{"n_layer": 15, "d_model": 192, "n_experts": 80, "experts_per_token": 4, "d_expert": 32, "d_shared_expert": 64, "activation": "reglu", "moe_layers": [0, 1, 2, 3, 4, 5, 6, 7, 8, 9, 10, 11, 12, 13, 14], "router_score": "sigmoid", "normalize_top_k": false, "routed_scale": 1.0, "balance_loss": 0.000194, "balance_bias": true, "shared_expert_gate": true, "init_std_router": 0.0135, "lr_router": 0.00058, "vocab_size": 3255, "norm": "rmsnorm", "norm_eps": 1e-05, "tie_embeddings": "early", "optimizer": "adam_variant", "lr": 0.00126, "beta1": 0.9, "beta2": 0.95, "grad_clip": 1.0, "batch_tokens": [65536, 131072, 262144], "seq_len": 1024, "train_tokens": 633000000, "steps": 4273, "dataset": "wikipedia_en"}
Below are experts of layer 12 (counted from 0) of a mixture-of-experts language model. Rows are named router (the router's row for the expert) and show model dimensions 0-191. Each number is 128 + 32 x the weight over its row's rms, rounded and kept within 0 to 255. Numbers have three digits each.
Before each expert's rows: "mostly gets" lists some tokens that are sent to it at least half of the time; "gets" lists some tokens that make up at least twice as much of what it gets as of all text. This comes from a sample of Wikipedia text that the model never trained on. Tokens count by the router's weight.

# expert 32
mostly gets: " prom", " MF", "Sc", "|---|---|---|---", " MPC", "″E"
gets: " |", " |\n", "\n", "-", "\n\n", " L"
router:135220155231105109109149111096155117137129103152095121123098084173062104104143145100153179081149115158138108074131147127165102135094105100161164197101145121070163088114164161105140109119081148122091084148109158120109145112186115143150105181113076117088093129118136162122160120123160131133097102134117127059112097154131070124143111160194120110158139092104102122097100169144088086110113171196092101210136171097147131127171112148127167076124160144133084204094194150103151078112135113054131131145128110138096114140195149107152096129159138129166151094167132114110111144107096127186

# expert 15
mostly gets: " United", " rel", " Kar", " Car", " cor", " Par"
gets: "ar", "er", "it", " United", "l", "or"
router:139175081192117122172211059111145115092121136123111101121058121195117120123129144103139087122112080162142058085125153142154193140125147139126155109149132128125164116097101176093136163134129193145147157154136178131119133124152073053123128139132065098099047141126052095081180167189143103150133143106170092100102171137055103108130149173136132143129122169116130158113068106172108171117151151138117079152139162134107153121126120076140112088140167132157067209102147091134117084146177113126146121159099142127197158157178141134091144158110111125154108128100145103104108116129076151164

# expert 52
mostly gets: " In", " in", "In", " de", " within", ".C"
gets: " in", " of", " In", " on", "In", " from"
router:090166131173119158143187098106149115069179109109049109132057096145116076143144102137139124121068085109101117141120135113090111183092157146098182131156169166128126111147094129080094088153080177154107076130170174133110123148143117133146069173110104147074126120141114116094161214178131101121080088072132077053128121172090153187126152132114093119126140151117125139113153123153136162098115146137109071129126086098141179081128072145121149117078128144173090197096162083147136087122102143097077162162095085128120144136190115162086174143115131080131173122100124111120102175079131158139

# expert 42
mostly gets: " land", " war", " air", " story", " −", " worked"
gets: " ", " and", "1", " to", "–", "2"
router:106217151169109126098120080093156135173153125100124182117077135190140118156129112146104169118128138132094134118140124091209154155106162142118081089090121145117163120157136100092172187147148119137121123162101120123163100141152122142129126116113135101083103181103117104068182172136161159112058126056109060071137108068129132184134128150145059131132151130096143109050119127123131108116162147168106070128133163101157142117188107096126153122168092144187123197183184136140161117084109175083102124189081150123160160091156143140082128129124139140147109091111154115092134088068108170182

# expert 67
mostly gets: " until", " poss", "After", " how", " what", " mult"
gets: " ", " as", "==", " after", "om", "on"
router:074192072206110119109187106122120131132137064154134105161087085154107104144144127128147103123137085139121087048120114065120161164108138150176161108148072089133139133156099176082141140169137137177180118136154152107097121065187135110089087147082136165107140165135086140095183149169196113083107138118167120026123141091129119175132152176108115184071122133107100157115142149141133167106117152157108098079163109079136124123123111098120167093131145132124069198162109109097155110194152118079053093131197151162154153130144125139073116123130143095140156140125119116131148145101123114123

# expert 45
mostly gets: " Mad", "\".", " manag", " Mex", " Jew", ".\""
gets: ".", " ", ").", ".\n\n", "\".", ".\""
router:102197140157162161089148126109095153130166111119155085197082154185115122151093096063130178120097122146134098101147108063152148121066160126163121114084134156144149146122114138080118165175112188099151073140123139129083083135119103045172096156105087170114093104121128142122152172177142100133106135120151046095149127141102127178150145144113108136095186082100110168136095133110115119152118165154118093158152105120114148120116086072188148124090173139159083212118118151109132135118140124073107104164154094168115183152145123135078216119105151127128145099103174118147067133145141187197

# expert 21
mostly gets: " Stud", " Rock", " Rail", " Hot", "!", " Love"
gets: " The", " D", "o", " the", " R", " P"
router:153203081190174100088199129122121145132177078104065132139095107118081146129134146095104150073095138136096127107166082091137132171096153149115151105127171112095158147121137111073100118158102192097157134122120200109099129170183100155106093170127149129133115160140074170105154156165117140129124161153113077141153117106088178134158146157133088171110133128109115126097113131144126119100154127153117092162150121057074164102145116157133144144144157138118074254110145139139158077126135149120053147152110161175085126105147098144123149181081148098085168144110159118119110142058058174153

# expert 28
mostly gets: "′", "°", "″", "9", "″N", "0"
gets: "0", "2", "9", "8", "5", "7"
router:091210097107155164175204101118125110133123133141100175134093119135123114147133133112168132093126124180102055118155153107138120183114118109159156121180149125093194130131165161075108125099152163135103099130151149153131107115163090102131113149076105134086121148135096149114121156107124170147064082152088108059146105116102151117140123150109069146146145137125104123091103127133161125062182164146148044147150136123137182084141103113123127058146159205163092253133183058123090124101148166101056149114138153142120116143147152140114164090105207093139120129100106117122100100129114149166

# expert 34
mostly gets: " David", " Robert", " Michael", " Alex", " John", " Richard"
gets: "o", "a", "i", "ie", "an", "."
router:099181075196170122127174141095139143086111146144140167119045086175136123143093104091159116115133111153158064118125104053166139173092183149122169122143121130153110101109136106074155149135123180182106141126148153137173179135121113126139100154128091141060112152139127121158177200139128126160124096144119059050103126131089120112118200153151037085114130174157074146119102105151146092102141137149123049138154149130161136138167136109147163130129149183157069175109210111124120042107110120131110143126164127146129111137163151111108147132130134126174102082102128078096114091137109121182

# expert 47
mostly gets: " president", " politician", " President", " director", " Minister", " brother"
gets: ",", "er", " that", ".", " who", "ist"
router:044211102169093127160167129129112159112135088105054143179046119173116098082091106146134146133112156167171113076177146102173135137124115073138161116109121124117154124150120106078099171106102153142078126138155139091160079064159112124135101126107099175040096114133151103125174112116110066175139102168125083091120077161082122179085144131135078104116118154094090156115097089169171104129147123137098082186151090119128104101130146082121127141139156162160103187197160129158180071120145122105095131142160171137129150131137101158102131133158129113198142098094104089112099088102109144144

# expert 49
mostly gets: " was", " near", " were", "|---|---|---|\n", " are", " being"
gets: " was", " is", " at", " were", " are", "."
router:062185098172113157156200140122124145149146161121035158147054123168120094107178110100139129091125162118100122075145098059160109142082132179105178109133106111094139158163132129067095160157117159136111133170138165123127134173182122118074090142067111111108132138112128135147113144104167189112161112189100063125173116103110132116110110135083112141127112095109118124084126148116145152110126154144145080156202132031134169095162168109129242088140148145121084175131172137105148116132115150066112125163158142119112119128180135144110174125078189111148128112108162134157168141103145136115

# expert 70
mostly gets: " w", " $", " million", "″W", "-w", " ±"
gets: " w", " W", ".", " for", " to", "w"
router:072199139163153164176165144125123143154167169113061140141080066136132095148106127065158152133118148161076119079122150121168100200087138153134151124079141153130146111154110109105130173134097148098123129141192133125089116146140109104122085076115122165087115161098097180148169161147198188168078097080165111094124075086116093121123115107141074140151165086061122128089091095099085122077125158179154105159133137077159174120144111069163173134157122204139074161169147158152148105100107138082138093155177129106122160100137153122081146128116175127146157113112081127155127163119118178169

# expert 25
mostly gets: "==\n", "==\n\n", " ==\n", ".\n", " ==\n\n", "===\n"
gets: "\n", ".\n\n", " |\n", "==\n", ".\n", ")\n"
router:099228140176119110171119108114105130137138082070130182135115103130056115175052103109119133114129114158109082094141110123131096148145151150133143105138155095102131134148110147114137172126060139179130123156103106112141074131155084101147130136076106131134095180101109171125195164154178143119047129097144096109135113124100114112144220154153102123133208135083101141108101139151127090086150150103169054138086143084163166137143132062140182129110146099192121151136166106135185081127159177050106143155143165158153111114199161122113093166140153121169131098082120126126106149081130134145

# expert 35
mostly gets: " after", " until", "===\n\n", " ==\n\n", " |\n\n", "==\n\n"
gets: ".\n\n", " |\n", "\n", "\n\n", " |\n\n", " after"
router:045203138202109104130168119098118129136157091118116148102096067112085146108154164108126111180153073158157102091142149077157112167145150135104145103098147110128153118132144157082132140124108123165099081143128145105093120083129075138153078150110098152087158201107133141115156151171166139135107173130133147105114109147109133150098178127129059108123158168094092093137112168163083155067180153136138092136114150110078184080130092109174145111079145160154048193140167131107175055184161119070107082145135151129196161082181127112129172165105115118169094105124117094157128114114115106155

# expert 66
mostly gets: " child", " her", " my", " his", " children", " Child"
gets: " his", " l", " her", "'s", " their", " L"
router:087227069171158150144159128137133120096191149141129131128067109141083100081115088164128116100088108116155100117136120049104117105113117079097197150195167151127173103138121109088142115137132133135099129155083214149063075141089138085149098163104108196119078096085083125095206143149136102118091093078157092111165126114107112135136131185111111135096141109146099132115126152101092120142096152155110083156174184092146109082129136131127187134134112124181151209141145122160156124132105148068087134071136155159147146137126096165090163146140148107141119172100129059129074128124126138141

# expert 68
mostly gets: " indust", " equ", " activ", "rap", " along", " co"
gets: "p", "at", "t", "ot", "g", "m"
router:062202111207097102148187111118158104126113108063078137123077133159108087131082134126088112128135142119053092071160154173131177123088116075128109116151185138093124112157153114086092145121104131131164134142115118130149144119140100087119127134142103138070135137125065126120140138152194144160120158134168118152174118109137150063121128113189126148086132097066140156101078111107108077110155156120099064139186138090107169125150139098139120128140172165162084217147165132131117097154093140145127115153121117144117203072227112145082140107120111138131138100084126078123064113077114169123

# expert 10
mostly gets: " Sant", " Port", " Sa", " Ha", " Fran", "ñ"
gets: " (", "a", "o", "z", "il", "u"
router:082181110171148129090201176094096156074124113109088138153073106128061144177139150086113124104075128219119069114138090088175120173088151124101185118163123155125135148122146105094154122184126178094081109139132129118183102142112115108138102155135136117095061161154108155088203186112159137165097115118126137093093119137048170165133146123152093158129142128120073172134102122106112135103113159143106066173158093150167135127118092105154119117136181187109069192109139065102092081149132136114141112141157101110100188174163124124110183165118159126154115128137163114135078123153106111155

# expert 79
mostly gets: " post", " returned", " sur", " h", " years", " months"
gets: " in", ",", " h", " In", " from", "In"
router:114214128158105135143171132104175107142169105105057097101077122140078086097120126164149144132094136137123117102122126127141143217090139155113140109153122139135161128091109127095100105171102122134114086124130172145119149158128143143099097158116076087072065110148116163122123164151140138132097090109112120088119119098092134145093153164113088111136128142099160092080098122088139175103172142142095049115158096137161143139105098171113146075083154134197084183119178103136112099073146179075159201107114127181194153170225136165101148182095131111122154099151138109162136064064113115167

# expert 54
mostly gets: " Cup", " Championships", " Championship", " Olymp", " Que", " medal"
gets: " |", " the", "|", " Ch", " Cup", " |\n"
router:143218112176179104107209099104165102095119109097128118105079126150102089133096147099149142163118169102135152057132080119151119190148191132114115190142140141118155178091085140001139119148144128112129106123132109059107148145156118121099131174138090128098126168133110139076204149153131083109125095127119136093100127128096113153075151112167125152127150132095113094141109150129171191084141148107111104164140148135140200111087091164134119140145129135160126216110170138152192058128160085098136167135182121132116124114148129142107144110126118129147157122143137055089102138131116088204

# expert 75
mostly gets: " qu", " con", " Qu", " Con", "uten", " cont"
gets: "1", "9", "8", " ", "2", "5"
router:101238096129088136127143106133121114098124093133125177146122107107046065190083118105147137132130119166139066124169152116152087133143130112177156087152127143131132141152096075113106125139119142146143150155121135117129096178174126107145135181073127147096093143107076144116118167154136100141091073121079093106183158091081150096108113142141129148129164139161053151145145120123122104153146166203162103110130117144104155110083084103151189099106113193164059222135156110100139088146094172074091155116124141204125184186172105071126135133132136098178164131140098138130147081134146136147

# expert 17
mostly gets: " games", " members", "ities", " Sch", " events", " people"
gets: "s", "ers", "es", ",", "ies", "ations"
router:115190140161133141093187103078143136168139155115107142127077097160111129129137122130169145145129163162103133093127090049170111129097121168122166128106172119113149160188107128073070166144117178079093144123069187149111138126148095101093100130134085113076156156138092129123149185194164139151095109061120097094111134134130142181096098104164054165119106132130132104114126135157157116123164083162137034149166130121117139101123058086121168126109188209139119182182126102132134058113178143129108111142102183110115188123159124142113155124090156140126163133109099074175080125095114133175

# expert 2
mostly gets: " mon", " ac", " gen", " Col", " Dr", " vol"
gets: "|", " c", " is", "ol", " mon", ":"
router:066223128199143110142126161151126089102150145105105122157135080117095127159082187095160138098128182138144100122163107117130144217115109159125146150189118097134167120091154157075100148118116157135115098186127137104082157148186115053128092159112094146135072133138103089110151147164107154158144086126098040096106143119113120127107131140084091158113120130085120146064096158147089113104108121175120046134146128099124118101194140135141200121100161186134155178160159143116122084124155175115151131176104172120111164123161122157110120115059202166134144203115143108138124129100111148126

# expert 18
mostly gets: " Apps", " Date", " Votes", " Coordinates", " Title", " Candidate"
gets: "-", "\n", " •", " Date", " Team", " Party"
router:145253111161126154080141115117134132154139101146094166138109081141109113150099100120123166126121124129095070122145156117168118166099137110130153151160095078055160120151203149080124118132109113138105078081141091110104101118149083119140121099104119152123110179131114098132154205138192142132068110122102135103114118161118092127129139140194096120075154116111107126090081158155129099068176150144153098181088138085175158147149137125166183066119148185160108189131165123076160065152146111037116155153154151118187107118154204108144095125117132152141150119130085093155166118101176116147

# expert 57
mostly gets: " Sec", "See", " civil", " deg", " Jew", " imp"
gets: " G", " A", " U", " of", " P", " Gu"
router:123219139159172185166147088127185127080165121084101121152071062201072142127118072145144097121122107153149060129125099077153154100104138111099107122130118092123144089126159134097102150178130161111154090158103142082065103134121136108113146175064113157106120168106096127123142199150220142089083103159129155113186141122096093128172159172152100100102162114104105173130103114168182124132101137165112110118148132139128079095122129048152133075090160158196100183136153138161151103119125151076144087152114155150156150103140160187080161152123154135149141110084103135124096144141138105153

# expert 55
mostly gets: "а", " My", " Love", "е", " Stud", "о"
gets: " The", " the", " I", "The", "I", " United"
router:121184080178169094065169077148133164113149132095105098134109072135070079143123117083083120132137121128124108091163119104092146193105148082143167158148160126164181124149164132050121163126138169117188173135098139083094121118181062088127117194120126182113080152133105161087174130168111121082144093114136132072149116115128102121138126123145111124060111124131104161106096127098161123128111111126089051160172123069119178141120100074126155117124146130157117244148167131119137079133084187093113158169158140152125146160116135135127142114130173140151148169135098150089113170060088100133

# expert 61
mostly gets: " ab", " Ab", " included", " established", " performed", " Born"
gets: "ed", " of", "ing", " with", "ated", " ab"
router:078178115178064169076187097153167168080116092126097123142048081121113081160137153088144130115153159111143070081169127118211121179088171163113178166131159134174173078114048084118137163155135149136131108150124142143116192136151086139190109133089098093103104144134087130138167166158126148080075140159102092087168120120116133147146096168120105152160088131140110135078128163174110114100115146100128089150170148137146167123102108110130210145112139168099104215115124156117177069092155135094111120127107132165134164135165173145086158125124134122142151086091102073116119109118130138132

# expert 38
mostly gets: " J", "|", " |", " Mal", "born", " Sch"
gets: " |", "|", ";", " J", " R", " K"
router:097159120175111121143172141126146117073132122142113126099122084152069094116097175063115136096086175149146104075108153066128113175122142136132115155139172096113178130147160150050141106081104176152163143222144166143134132138134099110156064160113086112098094125097081151125167135114142121148108098084061116069172118115098123111094109156118083126144140149087077128135101144137163120127151191151096035183127119091145158095112153149125155090139139155152099207165187119152151114090113140076094101140160138099145198097137150158120193123161199144171136115116150095132072114104107121162

# expert 69
mostly gets: "\".", "..", " .", " we", ".\"", " but"
gets: ".", ".\n\n", ").", " but", " I", "\"."
router:107197110136133112109182083089141150146160135158108093156128086156052139144106080102110149138122142141166060096153153089181155153054205110155163105080157077163179127164119081054128183184090137161118128117118104157118107160146091107133120146085091147102117165086097128149160198184135121152143138108145079120145070134157124143145143153135065097111148090104110149119049132168159093077141160145090080124158128154084123117130094088130238129143151177122139177124128142111133063140152108067120140157123108127138153140121116132096164117119126133120136062079099126126139157147117152152

# expert 63
mostly gets: "″W", " politician", " inter", " son", " writer", " daughter"
gets: "1", "9", " as", " was", " inter", " ("
router:111209080169127172114153147105112119118148149165096124123074084163100125165102113125156125136075141183171054080122169078136108129107109076158137065146108150086126160122111118073119130124114153160103125134146144095121128043149161083144061195096129156074085141105124130138160139113107080089111074159127077096119096141100053132136128171102130133071141113145105191134112163138104089141115118133119072159118148100162117152114082110118162114129125154215061218181160135107161116121088113075117138145160146177140180158145113137080175149153139112135141138119116092121111158081163147128

# expert 50
mostly gets: " located", " Succeeded", " Preceded", " Released", " known", " elected"
gets: "ed", "\"", "ated", "\n\n", " used", " known"
router:122192094179092099119171107092201135112132123093056149158112079142101089098114119087188185099122142192154051120104144125153142235124136105132104112105152111071120124135094119108082155113151174141180122147071138093132134130128092120157106132160102102108100157086123106125177177095141111138094113127125107043127109116085111107149155128128090130190138134099101158128153119125127118126118161168110088181112166079121147120129110136119175134167153178162090164116153146096138101116154164060116175172126113103174168131206117105139123154114186144079190067122080075117137113109121101147

# expert 3
mostly gets: " bre", " Bre", " tre", " le", " over", " Le"
gets: " a", " with", " |", " and", " of", " on"
router:121191097170121145149192117106120122107159165110073162154083144117142111147169129095128164108139168092127137061117085120175085142097156111132114168145159155126103106133152072040151154142122114129101148158152163129099149167151118130174116153071080082093142141113139113091161151138144146097139122069136126096128119133091124143100153084144129120128121057119094112133097150121133099122139116103172109159160194087110163131111121101157205090140123201166050171130200145122189093145141096020147129115149166085111150144193148197118163117145160131157123129094130098090131098105093095196

# expert 9
mostly gets: " was", " became", " being", " sp", " been", " resp"
gets: " was", ",", " is", " were", " be", " are"
router:074225111152102107123173152129128131104133097190092157156096117163095153158111121130155151100086149127159138139147082089119117189070166128105175085111124164084104155159066130058101163134175137132165139172162187112103098091151090117110056149137099136114131113088123126137179165133187140160084068180158101136167146116101097130111121151169082118089139105107133103115079134116123150130091116134099047133165137063187143073123135098117157112155122119139099171108150177142117081108133168116106158194153171110119149135128088134067131107056155171121073096141125110102160089112119099167

# expert 5
mostly gets: " east", " north", " south", " located", " west", " loc"
gets: "-", " part", " of", " km", " found", " County"
router:110227099162108143130139108126177149130103070125096154138083106124113130174181086111127187118156147110095086120114117144166157177123133100143147074131091111095140125153133079089090157171104118156159123142157117126129149100158100074130089158156117106112079177135089090136145159168122161147078104099090036086113122131103156143118104126173142188122140134107114141116107161138121171054188158160144091158125094096154171114093083080110165120089207150141127190172138087091133084075152080043109122117114111173138141118187168169137116112137184100156159111101150144139130136082175129102

# expert 30
mostly gets: "uk", " Raj", " Kore", "ō", "а", "hi"
gets: "i", "k", "an", "ak", " K", "u"
router:039192071133153112141183120084164110139160097126141138161064113154119111114148138138166115170140114147109102084157111118153096157151181126161080115117153118127166091113105147041124144170110168163186093158106145108097141142099112074119109104159100143111092114141114125104201135138138130114107112140119055048112100104105147149168184141146065168139097143110081160051108129144156134110116161130128056160134162051130160164137116100132147118074193139120099161115222117080088096106119122123111093135159120139182175102179144112114113112099163117119146056119135109126127083144103146134

# expert 6
mostly gets: " Brown", "son", " Smith", "ington", "ston", "bury"
gets: "a", "son", "i", "an", "on", "o"
router:109194106120108150102152102136087106107171120064122143151051141157116082125135102113108120153062138168130111086159095085156145156140138123114149122128127179123158107151148134067115136136158184158130135188162165115134133101133067105123113110116082113129074193118119133101185166121172093134101103158126062054172134144086109144111161139165124142108186150101106137081105107153127127103102175172122061198171079087091147126153090091114178153134140201093102223101177145160141035151109144117121130146168116119096123132115128133128126092100147159134170086085153079139127096087115121163

# expert 74
mostly gets: " commun", " cap", " Website", " FW", " relation", " MF"
gets: "|", " ", "\n", ")\n", "1", " |\n"
router:106241117203119091147096131097137105127117124150093175161113103168094110108080129147140137132144111138136149128142127070150138136164152095097085128166096134152146143110113134100138144122145165145069125158118107087130091118127084111166126151145090132107086179072027113068157160192168163105087094080120045059121117079085081177128131150128077150107163127054128160087104128134157091089133151124149086106105105090126200114188139116163153111121134153148118182150127112142172091127098144084100137156118172111174178156134145165105117170113150129158127068122126104105157128168122158171

# expert 13
mostly gets: " Har", " or", " Ne", " ne", " aut", "bor"
gets: " and", ",", ":", " or", " |", "or"
router:070167117195120166149219128095141141156116137111111117122069093142160061130105124157085137141077124159090101063150100087147092165100152107141136116111122122141182163080120099077123190098131171145181174129139145154105144142171131114072100114117058133087086185142098118117204162147161146104146138182143078060129158145119087123073093134118113093102092128118108193100129122165124162097102148150149052122170136081116162130171126130145149121141141162146082180148164147157101113118157149088111098122169125106170186123152162137126156113084137123179104160102176104060132162098101145144

# expert 14
mostly gets: " would", " can", " could", " may", " will", "'t"
gets: " to", " not", " can", " would", " re", "s"
router:081218117164130152123167069115092153111123127115114074146084102130088164114127105148123138127139143139165022081137128044172134119102215124112152083133143128112182151140110122056127142145153202151108149162088111156113102173167106117135101153093090140116165165126109137119158149128185116114109090110152121129145139091162098109129190173167059148127097119070113120110090092171169155127135138169101076152182182111144089106122072161153193133171125179130132154095155162137140091147127158081107072177149163136112157097131117143082176123099160103116111103116135105153149105122089166133

# expert 1
mostly gets: " et", " was", " und", " des", " div", " caus"
gets: " was", " and", ",", " s", " p", " t"
router:090227141166075111126145127106156175162151107107122157117114102171066096141124114102091116162127167132093105111125167103190106188093145145180131122102141161144143095146134144096075177174154172143120159192175129110153145136125115141121074111121132109074108152144144157070158149134164103130059059084120101115150105141106081179162123139105089125147049136061110102102122133113109080095165145167094048142146138129135135112165120092156177071087118138185075155140197118089137129116097155115127186144098151161138118134195160119130151102137136148150097103079113078115136077093098130154

# expert 33
mostly gets: " Raj", " Kh", "ō", "uk", "ā", " Ram"
gets: "h", " M", "i", "ak", "a", "am"
router:061179115146110088139152109097140162105171117115102104145074092168113122130101129103184156112171106129155114098152130121134102161137191157156120117090153129123151112142119091079145134168102148174146107136145200133125141123122139102210096110137104112095110145150130134136223163137132153129095152158106049073161125124099120148146203165152068117105122127117065141087084136135182156130103183145110054131122148093115150156129126093159161106114188171140095186143212088106133079111130120115115100121169155131151148089188146116128094129124180163144111066065122101139136047125166178161

# expert 71
mostly gets: "″N", " Coordinates", " MPC", " ft", " Species", " sq"
gets: ":", "\n\n", "-", " (", "3", "8"
router:127236114185111160138206144151138134136109139137112177081044101125089131158124129100132139114118174151112084096150117160143172191119132137163138169136114096099179129151159134086149145079111115119131112136131066175107117150108082086166133112103080074162105194117155147144176160163183136132066116118131090081106102175134189149104108177175111114099121122141094103083094167114120189129148155192114110151103147092118154124124133124180156071102157149169115239110169094141117130096110115063129074148158152108185106139190136109129147106118151125123112108128126081124108138120122150124

# expert 20
mostly gets: " n", " charact", "aval", " Emp", " ant", " init"
gets: " ", "1", " n", "9", "–", "0"
router:102216115140129136105154084135145125116163117144086130114053120172129120190134070054131088160108135145126075113136132091130104103157109067171136071169100128058185166148089092130105154160138152172096101147113089131121110102152093065135088140091099155095096133137076148095161183123129136078084152130119122092125150115128152145166130144150050139101161126129074166121146111125104131137134144124118095130124114133168116120151078098147136151107160192141053221174191152086150092113116145083146115169170089171133160152190153177113159129158172116129156147104124108084113115092089176130

# expert 40
mostly gets: " FC", "',", "NG", " JP", "ER", " ESP"
gets: " |", "a", "o", "i", ":", "ia"
router:077177105142164103089205155117152121119108140082088155128050129124098088140125113117115126092151076147137069105110131112124153157128141125134106146129100162103103111111087115114110108144142133148143125159165107144136168133101121166147097160122128172098105172146066141109199132120165069137108103119123068043119117107107143180052175125206106134118114102129119144067073125128140146087164134150124071179132141106108165088121082143143178083122156200170100204139207106135097052137125117119114183098141140145126153127207131146079099127164157149164143094099150099140117086151146136186

# expert 62
mostly gets: " with", " against", " using", " With", " by", " via"
gets: " with", " by", " to", " of", " M", " for"
router:053167144172129119123138133100120139090141121101077149119072135149133081113119161127119145123112106151133095075150141115130129125108147156174146167103143141129135079137110128061138140119102176128125127174168166149132176127167083154163059142073077139057115179118098068116169144145181094154130116120140106114117104146097118164114158123183099101157144113098076137071099125094131112064161156114134092166145156135180156083166102089134183131130157180145040176147163167147183036133097115098087167142150146142147132110146175153088150065145162104145101083108159088106088073088130147183

# expert 4
mostly gets: " Olymp", " medal", " %", " Championships", "°N", " —;"
gets: " |", "|", "0", ";", "%", " C"
router:148245111179138118104180109094156112104109119079112144106065118180098164114072141108142118152096122126180158064109108086145137137097132116079117180103128092139158121119134152079122135156099172112091091117116123122064163082102101124171107147116075120133144149106109142098191152178154167110156104128115153092119116107096112129135156173161115111139146087049162103127118152141142142084098125173138053184125081132095139119150103150104144133111165180163115229111162096115157125086143108084158150132163144123133152145178124119129133104157115131147091083088154075117091177188101100211

# expert 12
mostly gets: " continued", " lim", " aut", "ilit", " caus", " began"
gets: "im", " the", "ic", "ed", "ig", "iv"
router:111200089174093113120164093115166126131133127125113105093000103190127099152150141098100135121132148121086098076147129095148167169114158105153147128160114161146155132120095106127114149108159158164172117133138122126181145146160110149100089112143111058101089142090086175108168185116142111111087103163127117107144177086130140116125165162100083141149101128097069130049121136157082123100144145118122106143127146072121126101121169098116157107124179170140026157139162123128157104136133172116128124152148097183144114087195159190155159098074151110178117132118085094098134148148075181174

# expert 46
mostly gets: " for", " p", " fund", " fac", " bus", " econom"
gets: " for", " p", " in", ",", " of", " on"
router:093197140164127149137167123110150115111128134087046113155087081117098125111121119136159126108119170169023101105126122107174125150116103087091131148134160159137163155130133133058131156126111121127150089176133181147075126154108141131118065095081072126095130156077096138095189187103191122114077096120153114143157105143075132105132154141175031094112137069102135123081101123106121116096104157143117106140188107099108108069131168124156127139125160187190108169118155143180141121121157164085106067162147112097178174096152131121047148139110153157173173101109148122124100114105132135164

# expert 64
mostly gets: " Je", " art", " La", " Be", " prot", "stru"
gets: "e", "a", "te", "9", "==\n", "ra"
router:110193118178104162157185142159133133109117131138090144178085134116125114173103171155129172138139133146102037079170125103146126141082103118115151121185125109115142101114180113123077103124133167158147138174106117113081110178114130108110128126094037173115164169129086114072131184149203140115090156129095108080149129183132111159159161148146094124088137155114099195106157152127129108122146143136172073112199096102136127082126065144143175132089113162129034207152131117176141105120166102065136118161160151116123193144145125161106121108084174093123114135094122093070096140121141163137